Below are experts of layer 7 (counted from 0) of a mixture-of-experts language model. Rows are named router (the router's row for the expert), up (a neuron's input weights, with its number) and show model dimensions 96-191. Each number is 128 + 32 x the weight over its row's rms, rounded and kept within 0 to 255. Numbers have three digits each.
After each expert's rows: "gets" lists some tokens that make up at least twice as much of what it gets as of all text; "comes after" lists some tokens at least twice as common just before its tokens as in all text. This comes from a sample of Wikipedia text that the model never trained on. Tokens count by the router's weight.

# expert 52
router:100159137134123104073163131128159156119126149098095163090075132120099146161165139168141114160149115136178087125103099166140188164149163108144096102132166179090107152116154145149135109130108109146144096125139158052168118127149143228058143102082149125104126155109127113125135071098154098101
up2:113185192137066136191092170158077165102197123116160153114138135112053088148145153148110121134150128132108116082151208145170167126089119158094159187178074164126135120145126113169096182116095111136106093132108152083072174122099168141095147155152142097129119080131143139126109160135119098181
gets: " and", " an", " or", " but", " &", " while"
comes after: ",", " well", ")", "s", "),", "\""

# expert 111
router:111157080147140108089134147130110125097083163156125137109105156176097070121111119115089150171195107095156061188107087085136161121092105113217128150100088138158091125077119119128195119105133144154080114113148104102160112159115143119055140164106132099120117122112116181096195115129088136128
up0:127114228097087136122137129142145148115181112142162125164160166123160175111079108111165179160069185150135160135056154105106126138114131081097047167093129136201151098119147080134129101191181088111133141118169175125084167129145080139085102095092147104149070148136177120146130116125101083130
gets: " won", "ed", " played", " received", " made", " served"
comes after: " he", " to", " He", " and", " who", " she"

# expert 96
router:106141128129112076094168138107115126128114141144114126126147188139140090126185160102131130195133143116165089163133126133176196147103090124129148139177123172155101099123180107098177128124173139095134123101126048141157101122104139135129161180169160178160115106077193121090164084080090102109
up0:067149096124153096085139186111124140186183149119115111177117146164135152109242155143165141199152095124113155155146104101086169103099115126142160136100074158163066141089113093087147098103108109105097141079155110086186089098132149134100206105189184093126132081077179136099104121133152146081
gets: " D", " M", " G", " F", " N", " d"
comes after: ",", " the", ".", "-", ":", " \""

# expert 61
router:097149045130086119087154125173107059170130128159144134109111156225084118092139125140129139106193067133131124177174111113152172158132116071142087123153125132163119157148153125138185048094090089078108097157164090135178126086111152139081166131128147157103144162083164110123186148106139106091
up5:087103036162140097142102162133117095141158122183189130118060100122125116155123144165059057077146185141148122140136103126155100061129123122135143181152067114175136169119111091115115072135090069124076158155152128160156122097113096048181100112079148136143128150102190130095161160089166143107
gets: "-", "|", " |", ",", " -", "==="
comes after: "\n", " |\n", ")\n", ".\n", "==\n", "===\n"

# expert 49
router:147124140114113093114159082125067135130158140166155138075109121134110130133184202157141085161099137147116107155172127153185185168090094099131112090089157160163119092132172158114135093162169125156109116082122118090180124130130167176105143148129151143159073132075172108138140100096048130149
up12:137166075093145172144145103122114117144121091086129166077128159215107078128135084125139154126113084131172147086193136122148125133150134115130119168156113165122115109110175151093161150127128189117104122050127115092150145160158097160094114106152136187067108130062106110152074099136078169149
gets: " M", " g", " N", " G", "w", " m"
comes after: " (", "-", ":", " a", ";", "/"

# expert 156
router:164125062154100112118204134084132144127118185117118138092080158155101129076070173057111158151165095071181146154123116139149134167108130107129140133170122157130138143095101168080146132165150167117119127135149100060160139078112146151117167196126114121068071151083155130140116107155107140136
up0:104138163212120101126164158109062110140139172090112112143168132093149113102127143155128157095130058148127125142134093121083148135135125070194098132094109181131118116175111110183104109146156088159105111124196115129085136116158084120178133089153079162143141131165098064104201142076088126150
gets: "0", "%", " —", "1", " —;", "2"
comes after: " ", " |", "–", ";", ".", " —;"

# expert 31
router:103130099119098130119143086100098142068112167116163126124144229156114129105184134104101135144141099136153119174211098156138163100123059099183101121135121105114158141176149106020126155111115177096116111109176125068126084103095155091088128124110173169157109211093154152094147087162112131108
up0:149207099100114184108124131077132157091126160161198087130120174118114121129120112100093137138139160118126113141156148063071117125154132127189082175215178070139106175169085082129163138119105200133147084071085109102205134077091111137135178122084123098107104168119124173091125165131123162119
gets: " ", " ins", " Ins"
comes after: " |", " in", " the", ",", ";", " of"

# expert 135
router:161087086175112107128113151126134121127104149134088109125088109153116155085146177069144111110171079148148117100164112133155131105121137100129087168170123176137104109104148149159205138101146154138128148107150122129131091098070157171077178200134138175070088129132108137074135145142059089117
up0:149109096152072088113179113106172163122174141138167135187087116118045116145191164123109139080148131138123083069114088094205157134125166151121088157075159131118128098173108114150163110153084081131118119111123151089164090091154119192042156180091204136089112155099144136103178190135136117108
gets: "1", "0", "2", "3", "7", "5"
comes after: " ", "|", "20", "–", "\n", "19"

# expert 47
router:076110115133096132066184140138115151135134182092104108073092216149103148066094097156089120149112120136107142156143107141127152178146118129127163183143159160178101150089159171142181131139143099147129076139159058102222149167128127151083164189104111159118085084123175101096176062090116137069
up9:161105154110124136080085106136186148097171168117127131135104150153106120099152090178128081095085063162094148151116155166146080148140142191131173103144123133153155136077086084108044190154112127096141182116159134094166144124073121116114141150104079092147117182111141113138139112165115184172
gets: " used", "ed", " known", " based", " located", " released"
comes after: " was", " is", " were", " are", " be", ","

# expert 154
router:146103063115086129122185121059143179103081198120133154141113142169099116080079178099124146181139083130148109161168109145121153160136087145117123135191085219137108121054119175087107114177149119089135151088174133111147092109094142144104134188136121139130051130127123125111109120140116114088
up0:129089104153134102116080147141036143118126131144057115078136156070169152126140165104139073158125091135127125123109114155079134088127144171144104146110173090148116163117173128079117100179134092094171102147120138137106210130104129192162163126145159131136209200111173107145128161122096143144
gets: "\"", ")", "}", "0", "9", "4"
comes after: " ", "–", "20", "}", "19", " —"

# expert 51
router:163143121132103118117173119122116156109060181137158130136117169123118159126111204162136078101143123149150083163133079156152157154175140136172096088145142142148089107129162162069166119148120128083107143060109077080183087146133159144101145148086156169160128144076091064131166085162102138133
up5:123177143145039103092124061125114147114123127155221058127123185100076106083124113138089120142136112123145078167180100114146102079121150112148109158149101176107080100120116115124161164124197154096128159109144130184182145140140187133092150162157158173121175136131178075132160166128170168069
gets: " m", " h", "m", " b", " M", " p"
comes after: " the", " a", " \"", " and", " (", "'s"